config.yaml
num_hidden_layers: 9
hidden_size: 448
n_experts: 16
experts_per_token: 2
d_expert: 432
d_shared_expert: 0
hidden_act: "reglu"
moe_layers: [1, 2, 3, 4, 5, 6, 7, 8]
router_score: "softmax"
normalize_top_k: false
routed_scale: 2.83
balance_loss: 0.00363
balance_bias: false
router_z_loss: 0.0001
n_groups: 8
groups_per_token: 3
init_std_router: 0.0319
lr_router: 0.000875
vocab_size: 32768
norm: "rmsnorm"
norm_eps: 1e-05
tie_word_embeddings: true
optimizer: "soap_variant"
learning_rate: 0.00164
beta1: 0.95
beta2: 0.99
max_grad_norm: 1.0
batch_tokens: [65536, 131072, 262144]
max_seq_len: 1024
train_tokens: 512300000
max_steps: 3769
dataset: "wikipedia_en"
Below are experts of layer 3 (counted from 0) of a mixture-of-experts language model. Rows are named router (the router's row for the expert), gate (a neuron's input weights, with its number), up (a neuron's input weights, with its number) and show model dimensions 320-383. Each number is 128 + 24 x the weight over its row's rms, rounded and kept within 0 to 255. Numbers have three digits each.
After each expert's rows: "mostly gets" lists some tokens that are sent to it at least half of the time. This comes from a sample of Wikipedia text that the model never trained on.

# expert 7
router:128152127135144138121115138113122142112125108092155140128148116089125101120128113076153170130103144163128157176143117170133111160096132155138101102150148129145096164122088157118101197126148105
gate0:128119089101077095106139120121122097088126160087148151135096103107097087115116119147126137140121082145172124143158109121150127106116117115087100106141136110120149099148158135151120127123105127
up0:124105188133141134128138118095113131143116127153123131132168139108155148165116143103155143138150180135061107149120172126126150154126145120157110086133118111151090109137077116076127106141150105
gate1:128117124142155102114125158119115127081114131138104105151141135154096150135141104124099132124162061103146131108140119106158152126086163120162127089121127125159114167126125134104138132082086102
up1:121119164143135078117124152115116148086112085104100092130128162186152108100142133135126101148129096090103169153125111108161135147134130108171136108115110178116127160120128125096154108116143139
gate2:108089128140147116143121138172114130145127157132121098126164150135157133100099128116182134152109140131099131114148160151113120116161114162124110116167114145179124109158150117130147136145113083
up2:155161129108116136124114104102147117115102151124085160125107144136075145168161129101090134108161143087183108129109130110134111139136122106136111136102134134079142139079129144122135124114110159
gate3:197127132139172168146130111138120123096089104107114139111132127151114132111103138097097166104122145152100152154145179115168128128127134122141093128091105125147102103187160171116147134122098147
up3:096145177157093115156091171115135133133157114136099125144164162151120136131111125143157124135123091133138104056090115120075118133123159124136146149130194134100127118103130153115123128107170096
gate4:152120133141110105111114133129140113103141134128129118105109113136140147137134101116122134074158134110092116119162075113170138107110165152148119138146134111144137110128135143197124107137135116
up4:159159127137114128122113139111138128077159135143133125086127134142121138111116135142137114095126123111135150117151091104147129093111164141126135139128119096116152094120136145168149136141119177
gate5:169123100181160135100135130139080141169127146168163107123143148133146166124134146129157089111154139153107122115148131131102141135111091107177134118110124095125154130154111162140168116124151100
up5:168131128164138113124109146158107119117096141134147136132138133157127153118117132170172100087170114152123122049132135157136168121129133092128173115185158123090083132131139141154146115121121092
gate6:123131108107129099117160183146175131071124110103163106103097106110151123129117159129131086135156130149127153130136118103109162085150118101161089123120101090131087108119117177143140120104084129
up6:112146085096136095106166136158186103104120131123133091091129119090164094098137147138117107084171100135133149149182105077098136119135115107146082142145127079133113104160165168164146085096088116
gate7:161198119122116097070156127150162140102088130096096125169128110140126133135132115123096102159114178125095101146123154144130154125098161124114163126137120133126115139109165129114140121133139124
up7:119072115149142145166129089100098123176140131163126115127128165119146099124076137151137143052123082115120163138129130136127083162131104116128083120138075088153127110147086146154110134107112090
gate8:140126112137154167098115134131121125165122133124126113119126093137148151140152147151200131134156112110128090109105086137138163112119125123149140143124102112127121108083110103145154155120080125
up8:126102091134150143121085153155173137115114157146158150132129112102143155159141135164128123104131111149118102119129124108140137106157107121126127135158091146127162072123105143118128133106104125
gate9:115107139119115164113132110131118155141106147149130090138133094114147134135110088095121146134130170117133135157107119169128142151094148106093133138141144124091132132119121098101115154149118168
up9:144114149124104156124148118143151115126118110114131108121137123068136132107133142117110161145138159098090146160113111158161166124129102122117124125095135106124153175126098122111137158103116136
gate10:080132132102091051129127151137142154090121147086096161131096085144137113091116075128105109089117090166125126099105131174113089135155141154153120164126144112153153137128146084164109140118152138
up10:110106154138101060095102170153129149086077165094110162112113105149139089110118128118134116105130081147142141118107109149104091143123105172159101169143112109156139125136113071143120163131131158
mostly gets: "\n", "==", "===", "\n ", " ==", "===="

# expert 9
router:169133090115119155130124141091102156124142121115141142079124113121103097143128084150106117122135101133180083145150146133126095100138073138149135158151138158134104104123136101097065159116128089
gate0:136157133111143093154140098098052097091105141129117161130172099114085145123136132134140127112122119134134127081127100135121108112128126134109142075145120147123143130150145136103126095097149109
up0:137141133132113127138110097124082122134117128122088128130182130132099155137142121110107127118124144118120145091142126149136109103130149119096119128140113121138115166107173161138122083133107092
gate1:104106149112144160123131077204123150153151085152152100129148134127165119144140113113103149124109130132132158115126135125171074132147112100159093129091141130101125171123128081109094157130152163
up1:107114178163129085183124080129137111147179126135107125143116147153101120110115140146184132137153118108120122110147171143109096064131110076104129124125135159119134113106116078125108133115124137
gate2:090111131139094107105147120120077121102104114132132077067118128080141133164115154135131114146141119112099137165156144115121119123092106126158099149094142142111130123123132132123132125100144115
up2:129140090150104137160079142130197148170109118120128092104150117114138108119124117122158140146113097164140134129150166129150122114132187129152148144154149127109147125161172113153139157157122138
gate3:118139125131099080130160132112099127143129142086098125122132093169165114097112164151120128146099102131128159125108112114132087141122151169097114135118099155142109130117131159080177113149110134
up3:122133114133135170109095162130155168115116095119136120101097138113096193128113112122107106117134155132114103140119131135178100139091044091162127137126095121122176116146130129197137152139144141
gate4:127151138148141121112128142162101124119103186116086096129137135184135122123103126138125150141125095129147118081132094129100163128129114128145159157127087090095098124101068123140177164143115132
up4:103144108134111143091098111125111121128148123129137088139089144143157129140092134142142160133137117138183131132135124111103154107135129127126147125123074115088088096092087115159133115118133127
gate5:103083144093158141097148091140137157116152168154136155151126140090143169168152089108105148151119139088119101113153129116155168131139173154116107101128140126139151136118103100138059104123140081
up5:081153128151109122096138114131122098095120131124153117141119122115159124116122126099098156113139091092141173139134144128103165092130153182134105151160126138142120124122192111088124129123131127
gate6:130106130137156144104140148125148141111135125112118163133146142130141179141169113149146100135086062106145104153118138163109115135156139156136146083138126094133055165153084113152131137136151106
up6:133187141105153107109110135145102118140135125194104087133158111099134125122094156101134121132139081173125135101133111139117133108142114084136130116144105125108152099148138173093131141106147144
gate7:150133172126132134081173104147112118197123097132181160136152113150149137135145125127104125115116140115146139124117114145136138131171133076131131125111125124167146123096122099145098146144149114
up7:148156102138111117168129095101134180178159115158119096093169140173124128169149121139158153093126128130140124133120135156121111111120120121118174149112140120163130114091140127156086129150090157
gate8:152118127150123112132138138179157121127132113098151119112130117070154168116138117119108126160106118109151084132102116139186127146121126144117161092085132080099093124119162127122156146139146114
up8:135089140135117122129163153133161135128121156103129097137171086093149174121170117076090103174124119086131109127159087126149127136133143129085120113131105065100108159097112112122155152123115123
gate9:121128151185068134131118182122151159136107113060099138169108137100121147152131120094120139110106158163081117117140108097132187144111101152163131201148123153127129096100103148111144174111113144
up9:166088078119171132135118084120133110163126099137166125140154116123083123090143164151129150150134109103140175165120139128109117154139141127118114077132122109130142121135143115132124098130139140
gate10:134147131112128139105071159118149124072120099111144102163097141134131136141166122103141149127113167129118084101120133118113084138127131128132093136138129167131113121096165112085126146091128124
up10:107118136139139143077080093159121159142148108114083111136140147135147117135113111116106063172118134125123150138152153115156152148130159091077140150127144104141122147163155114096152135148131127
mostly gets: " |", ")", " which", ");", "]", " team"

# expert 14
router:130132104091076138142125118086149148110137144133128127134123127132129146087135136120123145109145069155147117140132135110141120116143087118153129161142150118098093126148144108115162141134095129
gate0:124149142110093123131113122113144135126116126160163126117116140145109127089107121201183111145168181139133165092151120122126118100142116113160087142102117167111133103146093160143096150123157134
up0:132136176199145141137104112133130128082141105112125097103079175128129130145102119107123126127146130136141124142107097092101147130148094128176160125116126108139121100100121111104144108171119146
gate1:140153119144085115160104168141153148099121159128136149130162120094108144160168133108136116136152146132154122120128104142111122150110120144121123126143143112102089119142128129129163142095178094
up1:106157110122096097177131141129156179108113150137141146147168132154091134155162122123118122149146152117165144125138079174129125130125127101116101136117141143118088128145135156119153165107147111
gate2:153108126110130068078147121109117181133121129133095138148116122140117122134121104144126106079138146146126128182120129142109101116127134168152103155132079116130154108119157112092112173093164157
up2:126140109138140124109134117146119127112131103135098122105133108145113132153096115133164118119128166148111140116104088107116117153183134140133129121099116087149148103152122144166111114127111143
gate3:079159166192111094116121079108128148140108133132097110141134118135122115167155177107170143135100080107132174144101107152147120153130132086138176122098165114137087151105091152144129143099049128
up3:144150154125136149113149125120144152103144129136151142101134155125152149097130128144118126136168168128124119075176134166125115139132130184090114140128160129165110133159112100114151125157152138
gate4:118129117106086121135147113136144124107131175174194148181113137143107110150123129149125102142099118153093127085125149153142146150150131168109111124148110148139159199102098134107149118123122127
up4:102120163099091087122149115135125117100131155155152157176107138136133119122130153167114081168091155108115090134134124158141194150104127113142081142093108118189192148140095134127150167108130114
gate5:100168175111149138122092179162089151098128130129125094113097119140121114150145144130127119097118125152158114142167129113145116131157098103125136162121164130142156115118104115108108152103143152
up5:144166192146135120124123143184126153059092131130113116100112107139129110136142129148087125096121141180121113134184133072161167118163134124139160141069140166162149121125088081124125122099122149
gate6:102132125144093114151135134121155121101173150130125109117121128115112118151202104083152138135139117112191095139138120168182129126135138126128152139106109147100126140139164131146091126084103149
up6:087153139107181122126114112118143155097107105105173108111148127076102143152163173140126150144175131127128156118151156133123131144104142134120108100133117159098111147138158124174117128112125111
gate7:147122089102110135134151132118153136154122137106119141140130108146129135120178095094127164134127117128164111147084117147131139077107115147169096155170113161139158137178172154106107134117154111
up7:172120156104076151140114091135128122085154127144157133138133144137124142099129128097146130152143164125128115155063151121143122092139147151148122134125089139122132153119146116147140095125135148
gate8:132145113151112114092102130097147143169168114126107117150158130081113161125151121133171156124135116127113089116135126105174120099132122080140120116154112132117162126159161089142135094107126089
up8:125124101122093148155092171133165155152120076131126148099111100122118123116174139117165112128131131115113154145144144117119129097113166117138139111121145148158137119132166149164102140087126114
gate9:148122115089124164139117143107160147105153103169139159120178130106106134151143117137095146086140133120128099112115128101121085159125151142128136096132108179114154091125122121089114119141138139
up9:126135109132126135106159135126158136104135127088119129112170091128109139147130077114125119104132127105169146141094111092143137149162088132155140168153106156087142093115117134116107102132162125
gate10:165128099119086113179090153144129099122094152082128128179099116095148139131083132177115140163098118136155138136080143153156157138132140169133137110128110138138183151140156110112163153120141134
up10:106146124116187117099147107116137147168120147185142138115122155146108138092153132110144103068172099149094125112172142144079128094081099111138133127138118107126079100105128129113076104110111132
mostly gets: " the", " his", " not", " their", " its", " her"

# expert 13
router:144105130093128143194108152085093151081137119098120148112149119149121119071105129121111098125151138183123128148143139138136178120107100134131102162115168129161118133104123126127153105139133099
gate0:149100127112148167119144114062112116136124114089092137133124147107139169146117107139104153125154128107118165109138116144107142104096125177128142115135170145167136163144054126143131096140102136
up0:118128130112100103124132123153155103129123118156158108166139131105117092157158109134142125136100141065146139106125141132134120132113100105135152111107126138106103087118164169093121132086131119
gate1:102098102111160093111104128083161112113117146104130121115115131153116117091109128090113087171110095119132142116135135140147126139136135129126165111167107106143149154161149085059154126135111128
up1:103096169136131086113149147142102108124092109096116071108060091130115088116149152130120149116117096151151117162162109133101141110115117129132159153145139164129148170138218116119129128137170144
gate2:141148121117135113124088127170112103130123139105147171134134116113132108114145145093086127187081126136128145170150127142134125120166132100121164134159163112170114144123120152122156138145129133
up2:120178193136137118142124094145123110161097110088124173113126145108161122092114138104109123144140108148128119171121132130111140109097144116100136122142151114155104139143109170146138152115135150
gate3:130149133149114137155164139094137093120122148134140096151106111109122151156137126089159122138153118140112166118140119080148136123139092147123084095132146123128147106151165079139157153131142130
up3:113122153117119141152148097129129159122131108122126161066124091123118107126161097121111083134122132146116146117149108161127146101129165151146126172127130167115086125089123167144125156160105158
gate4:122166101180121131156109161150162080169118107087151143119100095136115121129122128152106138120099127145121160141141126107134122101159148097141113107150086098127151136167143174092120108103153114
up4:129127134080141132077145145113138169092152172146127155138128180104152103121135121101125133129153117131146095143119157135126135154134130139143112145111195124154138126101135123137166148162128168
gate5:064117095145120107135135107090099190101121124118119123098115139117132135141139160101143127143103130141147082130135132177183128118136099140137133138151146164119125122147182130081118134115096083
up5:093120112127126114132125120056089165109128147126102136122095099099086131165168117133126108144140143147145125153142161149169115155117095141094124118159131114164154104123156122112122125144157112
gate6:139146111135135111120190144127123105128157140070115199122137118155157125135120131128146134138114110127114117148181152155184146136157175083127123123101117143143144198143133116147139122103153107
up6:119122115178160139144170122121141141133169132133131163140168088152200166143118129119127117113128106147138117095189114119127124131168154134144093108103139154128116168125160120127147134106132104
gate7:148170123112083128108073111114140137094116102165127083149128106126140140122094125108159106132120071138135118137107154120088120074138145133148134159128130096118130119111117055091123085158126126
up7:167109133119063133146116156124176150114098142146119124153115146167113139133107164068109104140170125114135099117181187135113137093150162125099150158119148117147164108130130130137106088136148088
gate8:105138069122137146129141170101098153110106121149096088146125082176146137160133145135146068141140098179088095109094151103094113125143149104144142117137096153133120111144136140114123131112125132
up8:148140179159150141149117101119110153131133070129106165121139134147132115116106152128132159069136146147156148115099113138149096170147124093121098137095173153101106135094139172130114156094100129
gate9:115145098127136138166130087130170153144111116106154116124097130138149131141137125120149134088125096153132123104126120100121127097121181120152106100132113107145120143144121128080135172126139141
up9:125148157126125132117119124089098113146122112158139152154153106114127096137133134167093119111188142120134147151123123121140142162119133139104128128116155126151140126112131113105144146155159138
gate10:148101136113068131155108099145108124129147106162121117081137116095105126140125139119154123180100138137108119120108138169121140217120136108179113158111155145132118081111138120165144091075124118
up10:125154122132160123103158162112152127151118165123094145136122169173122115133120107108127153071171145107129136119169129102129139066134099176094101070140112127118090149143096139110103162152107131
mostly gets: ",", " in", " on", " 10", " 8", " 9"

# expert 1
router:105154080074066126127113161107138150124125165138100151091095131148144083121156125133153154095130124192137097130146147128141164111142092111123148159137160112134136141083132092145138160135116137
gate0:158132096130134133135119123137162148107131107110098088151127162105120115126177139141106149119113158135128142103134145129142167089141103119144133087161145156157159148149108120121118127122169120
up0:155102130126127121162135116120196126128126122137104110102106111150100143146143123116142169122117123127142140161134112118087154114093093144158121135159109138099143107135128097116151155089135154
gate1:081104117138152120118166091093121112147079169120127104136134128142096111125134154148147185143103092109103156091152125135114121126133115153136126133131164105104138126198152095139110067152167117
up1:147118096096121128120184094091108143145074183076161087119114145144097129108139109118142129122152128149141170071133171130152129090049140143164094112127169116111156148165115098120096124149133115
gate2:114132131103142132126130138110119093153131097127138159086146133113114142095102157092146121154138135148105084131145143166097128136154151101111138121127186117116066136102110139129131141165144108
up2:142115106098129143109125115196208159154077136161072123125172125109129119093100119175112123150119166088163103146112151152095095155089160149110117138184183146125065127118140111161109097181121101
gate3:145086095146120121160159114151087122098106102126064101152172137119147146155156159119080146154135104112162152123116128145145140160115086117126115095100155105139122111134139102141155117102105107
up3:140093092153146106133129126116147134091153117110113112106154118125087110114129130149133137127109138112135144161144156102104178124126097124115116133106097094119087135147147071139094155094106126
gate4:098128110062142141148133120132102135126111129119136179112127093140124118143136137173098092113122134092116084115111177153167100120139103184145150106119136098159108134146161128109162118100101136
up4:110115126092133084192115099111153143112112116143126130093140106141103100111111124145140090130128129152140112129093170140164107124132091122143155123097131090129083148129142122117159144146150119
gate5:131128083134107133126181113137138095169162099105116157173164126132132129172151115133123099099141119150147151110126135138097167147193109125157113101106131167156146173124119182093149136136136142
up5:131131101139160113166141097115144094143157104151097128138136140149133076096145089110119142124177125141191140135132151119104126152154139175126107109106171210138136148113131139095151154127136138
gate6:108091118131133164149121128152165113162111146123147112160097145109155119166132158133178145128094114140095131115114097115139149117130132109096135126132139151112123106117090108129141111123165101
up6:131129182113137123144154107107141130131102112145179133151136110171109100112109136159088144110148091132069143115108119103121111125155117121139136109108137130148129190118136109111112133106088128
gate7:123128130111135148139091126109152125132149140102133144162167139109119105127109109130139132101111112106140136152125148164134111138095101123124124127133102110121158135149149111097136147159129140
up7:121181077151144128076131134181142138116081140119144090141102124173157111094082110178126157130098128130166151116152094099080129166156118111125114105120153112128146125156202137127133116108128115
gate8:105134128118114157145107125136188152162132127158128141138101105114103154106128119138125152096114117149144121129124098106147160125127109086153128094111151148113113177122170117090131151163139119
up8:107153163187134157150079124106108125082140179099132151106127113111102129105116163115120096102122109099136133147162179100100116132122115130116090129134160175135148094148162110141151119125103149
gate9:133111175138159135128146076111119147140110165116153102139111138161113144147091116132115149154123146124189125124097113070134118150131122160099104121108103127129118121092103140121099141086167116
up9:125172128133125114129115153108153116126141104144100151123139137089122115112141069099129109101117103153102132126142166142133135113105135123143164132121135107151133125149180098120142116132144141
gate10:109132155114134132110183188140158130165154156130170142116129182140142174163120143160133162098169144085089150125118090154100137115114131121173094123158152135154135126117095116129132112140123138
up10:151126132146167111117086086106103132151119120126097140085098113138196097125111160110127103082106082103128150096129135114121126130161143143101137122149108143131085125125131135156145138116116130
mostly gets: "\"", " a", " an", " married", " born", " Genus"

# expert 0
router:139148101136159121114131141085150147102108170083116124127136106144143086044171125110156186126099111115087089148114116132137148116104122128165118143168187138136118170097134177133125166111098100
gate0:122101153141111147140099169108107126138159160113117117122131120113144133101127077123142138144127109179117130127126141079083120165103127142123111136149130104139160125076145090169086160106122119
up0:102140133156105123150107139131119155130151158117146092151165141127155133083117074110120101100110117120113131154135166062089118139109134143132140121130147086121147129122133090163132142137118136
gate1:137122107170123147117170120073142156151179154115088163142174091146131139134190113119124101112129127093147106140110167190134111165126113106119133148142124120090075140119175169132107143099118084
up1:117122130115117128120099140157119108124093111138179090129106156103096129141055111161145183136137160178146113114120079072148154090059119119142141158130104129172156094134090094138145126159133145
gate2:106093123139124071140107117145115157119129161167152169151111122144109109111089115115135132125153113152095118127164081148092125121131142181137127140152107122144193138109157123119140159131072153
up2:168148075173070108153157116137160139138117128148142155112187153134133164126133150122127101126135129118151130182128136132115132124159101134099132104108147114107070131152129164133127110138126116
gate3:125158121115158108126131133125134105074129119132120135093144119109095115132105114135132112124112115161181160125115148118154122119101146098101125135151150143176146146139129168116124118102130108
up3:135158154148089129084124153149094107150139126133172148169092127131102096142114127136101120114124158105143149115110113183123135129127110147121115171129157186149106133123159093117131071132144137
gate4:155150103119126156147113145090167118091092119081085134154103134153136094122156117120172098083161102141100174125117108127093145115125122120098152134104148122094105169128151131105140118149144096
up4:091060177129085104099141100167094125153141119189140116105127104150150178140112129110110142182101143140159069121119144110158118109132140144137107104133115106194118098137127153142150119097127168
gate5:118100104088145108121179130159118167094164134120130150127077075106145114068135123152094144111093083145129107137094161109135115104153068151102142148108120108099105103102099116099142159140051163
up5:158161158150096163127078125111154085152109142133129137118144180153140142174132133086152124139172146110132129133157123157120156115101185117181079110125138135139135144163135148154121141153202104
gate6:160100152149180170096140120143103129130099132137132140082152117146091125164093117147141114122090117109118135143151149102093118099136114140145112170143123083157142083176157109119131150126134147
up6:140117174143141101113163097137165089104134155145117141092126140155111122122129079132153143152100131134154128122158138125101136122160077146159117161147171099124161075183104145130136127158144126
gate7:117092158152123120142158157127134134118097074132165096094135167152114148139136121137118156139153121093139153152112162088157195149133088168158095174123145134106111123151111123136132148095072137
up7:122130118044133128111094131158153138125096114123121161093141108122117126167150141130113123131094110126112094128150130124152133149162111091125123128186105100144144168105119126111135125102125139
gate8:113154130137098090114142146142137105204132098126142125122150113119107153119131165148150122142125176117116104106118092107102146112133106126165142134101145144217133146091105120092115110143130112
up8:143147138126125083122140144145122109183121109133138114127156148138102165142124163126129138125131172114080111114116115080114167137126105105119123135097136137181139126118122116092131090099146109
gate9:140113142131140146121115085164100142135115138169118158093148150122200142128135144123138119095105121209094147093105120131113112097136106141103190133142140169126134151128165125133139134124141132
up9:102149177163159186116132068105144138135084149171124132068143101096138151137137129132134125121127116154123126107127113122135090133146114161140149145155113127126147141110145119093155128098118128
gate10:155112145139136142167094148134085103091125166139098141100125117111149118135121089067092121091121111132149089171129129132081097117124174156129134137139142130130111151142138157148184142115133157
up10:144171089108125160089116086105151162134106138135149120181120175172062149129141140117161127140121117119116125085101146096110124126139139157143131100119128116172105106114086118119141156131114086
mostly gets: "|", "'s", " In", "In", " where", " War"

# expert 4
router:139194105110079157153140133099126173140122144147098155105112119158100113114144105119109125070111114131132128136156161133111129140128144122145146157153146113167110104128101153121115134152129139
gate0:099112181085123121105130133119109108181115136094145159127130112129098132106143086111164104141136097139136150123135117121141162134100161149118205132153118120139135105109100131096094132141158111
up0:114099130139142127081131132154097124087088151096146143083084095127151093139148120124125100087136135138140118129144125090129143106131118164098109121107154119158122145143128110082088122117147111
gate1:108131140075131112141121142130098129133177143139149143154158124141137125132113111121141144172147115089166108106135162150141161165148133142125175165125120128123112135119167115129128129131094115
up1:112117137120101136165134151159102116099148133120132091145145096137136124127105111146142096184144158108151126117130120141160148147165150135167129112126149169138077138151150125139129138129135133
gate2:080156139175132131133094098101092116126128137162139103114134146107137132170123103110150124073119117160153120155143161118106140115178134115138128104106129147129107108099121116111088144149130134
up2:120126118172115120121118092115103119120136146171174101101139125118177133129114088131163126084119102146139098152148150132081149113186147119146154099090145128139110114103108133091095149128168138
gate3:139143142102117092098117136092124120139099140065163184129146177113144111089120097110151108115085110149155108150138167154133109102132170099144132142118128096164099127133115148089117114130150134
up3:172121126112112118122147098121134128131151140135127118098071089144113129139100113105079163109093136146138149161051128120095144098123146110126164143104171133093145137111127122109196134178087156
gate4:107055120123127133118155126120102103081104094155108149121091134118131158110119148111154154081099124074107105123137104144157148132162140154156142114126106125157146160114158078152077104091087112
up4:126101142133148113115113116122118113119128099164121194096113118134170126115133132090130144134091116111119111105118122146128146120133138134123112129155134139185146120134136140156088103101083090
gate5:139092088133113142132082125122128106106134125127072124104126151112164105136134131087147096111138110148149152125121111107091111125135141173129125145141145117136124171090131158117150122146170154
up5:130109114102119162101151134089151134117119176158118119121116170101144149089120093113122109129149121152127151111099112151142118115142148097125078159109166114130125181146121164098162114103077150
gate6:123142154153161130158131101183138112197095134130054132141127085142121095118111106132089083081068130121096134162075143129115127124125109110122148081166122174135126117113116169142183160105096120
up6:144163110149117156137164129095169060095097119156108162065138119117140155123170111162098137124136149137166161105104149141152124102122096113109105151130136140121093140144109148147141135121179156
gate7:147108137104144163078131124096138123158082100108100111129180138104105090120131114101142168133095159133139107140133115109127153117138132167109139188160132116124143147134202163103181158121159117
up7:124133108120140112109120159153105186092161169174109150139147109163157159098098122154137111099138114109094138116148131116117105115134097115155109074139168138155094121162090122156093113108105100
gate8:120112109130129085127129117111140094108129160163153112065154115142125113182104138138115174135166101118137125135106134133109178134132110098159142120142125123130156074113148096156128126137149095
up8:126142139117138126135112127137128150144120146137119151120147103101123142154110062140114133111118125123106122155113163147130173155156168114073145139118096088131101099141129128102107123113168082
gate9:124195127111100142094143126166146158122099079156150116118162118123124144121128097147143141146135153119134111109083117141160136124139167131122142066072112112147109131130078152144147135136069171
up9:139157124119159167115141153119154152115120117136121145142102101161126129106128120113161109120134160123139130083086145135204085175131153119134106089101112131112126121097127094155123160150096134
gate10:153110135080105170091127132149117122150107128107115166126137144149143116131092171191127087126162089143123138137139136139113156141097124113090146141103136145113117153143135123124109151148126124
up10:084095122176167125065099152115119141134131136112130105106099137113076145128128120149094105151137131111134151125099152115160118142116111129115126146143121140174110076104104113132126104103124103
mostly gets: "ia", "ina", "ik", "ica", "us", "ant"

# expert 12
router:154143108119105168125100123076159153158118167143099165110098129135108124146155114118136123129101104153168130160079157159111137141117091114126133153130123133134114161148062115154170146141103123
gate0:161127119156173139115158106145182108160098090132134124129120111143132115139109073098156137129163109104144146111134170130129154156081089126125110113118100089109109109126102153136136139117144094
up0:148136145137119134131163094142139087121081095134117124150114112124148114085122110142119101152138150141165146114149131152092137111132126131089134143140094121128102072149164159122174139108121122
gate1:140105119134138099151146121119111070096111144125091094103084102103122108140145107129133133142103098131116125127121124099087194155123104124102115135161121150139091137145125127112157149137104148
up1:147175161133155164140138178123146158143073190138124116151140090117139158112080170066116101149131155100102151094143123112119123088136118137141154148121156091125115116149100112116135113134118117
gate2:133139135205157145142167150163121150147157152100147109116118108116167097098180132132113121106120156118111168165158151172129165090098098118149121151144146118124145116121164107163116165084104085
up2:135096132162148136164127162127087122165106151135174125082137091115150133104081103127178134141127088132104143144132133140148112148129139149131119144150148133178120141103144108154141127128098151
gate3:144141127162114125130130123119139101132120115141109131138159170111111149127102127109125138128150115125135129142122132150147103130106124129099174127150129086075128157109129147129098116110148108
up3:147157155169116124132119106135170116140133149135148118126120110122123128141092110104093124116148092143151126146184120153112125187094132143102162069142117106110126151086137114142134125105118133
gate4:133140129145094127107118166109153141109096161118135124128117140130161109092087139143147133131156157143108143088119107135105107153133104112119066144136116149140122135097107145107144120096138098
up4:123128122096122172159118116131127111159149124100130120105104077149112114111132136124149128151147160156151157135141155136102174135084079141145164162132118134115172094104104162149095164152195158
gate5:153082136145138133141114124119108087137112138081140133112137154125127136132141128172162124135116140143151139130125077110155181142135087078131143117157145117117143101110144124124162121096175141
up5:133143141122102120117123164102134177094171106140091144107144131151138141148130160137147132090170071103123075164085124150159104138127154103071153123145124128130154153198155117117139130150069109
gate6:095168127101140134159137122106149140101109137166132147105161127164184147129127091123160111160106116100133162136138148117144126112148090107169124147107166135147159082110103122144134158123119130
up6:107133099128118124115091111143171146136144106168139128124104054125186186120157129113180132146150133070130155179107113087109119183145109133171140134105156134147125063137103142128125137123129132
gate7:111127125082122106097109132125129127134106110117122130116124149122136141126139133110178126177115165102109106112135118133110150077122138154143132136112123152146119153086152092114141093152130075
up7:179152117132121104145065097134107123103136135130152130163123109165123154106138093111136124118146094165177162143150127114107163144110120098140138131148151140096150115143131165149114176083139154
gate8:136124110119148129111117154147124171129112138098091124151102138149135141106132142122120155143192109137114105108146142153148163153099095135153126130173114100138132133104194067137176078120124150
up8:124108125108123137115117124117133096143143125132123140144106079152102128138103148110118155131113155136125100139102101132133129106087084164149142157131133147128132065112122113111126177126128188
gate9:169154128119092104179083140144161150084092152148138118125118109152091108159134157129172090130119104119121112135148132108136119162134144112114114169103133115144113124132120093106122110115119132
up9:116138115147089127120173132139105164130136116129129098125164116164103109154128116108143154152118114112168129134127118141184140090124113129137125109143142166101096096091105106163103198120081154
gate10:103166140098110127119122168104142140120108142125108162111105115142132160123119203139104124154111170126107138104090098088133128158129136122123162100094073157165094179088136130112125108109126142
up10:144135119159135104132161156127127056116089071131169095134119107114123168086124128097130159142156165130069112153193136131078142117109135086113100142111099116133130141114151134124116128123152136
mostly gets: " at", "s", "ics", "See", "re", " Africa"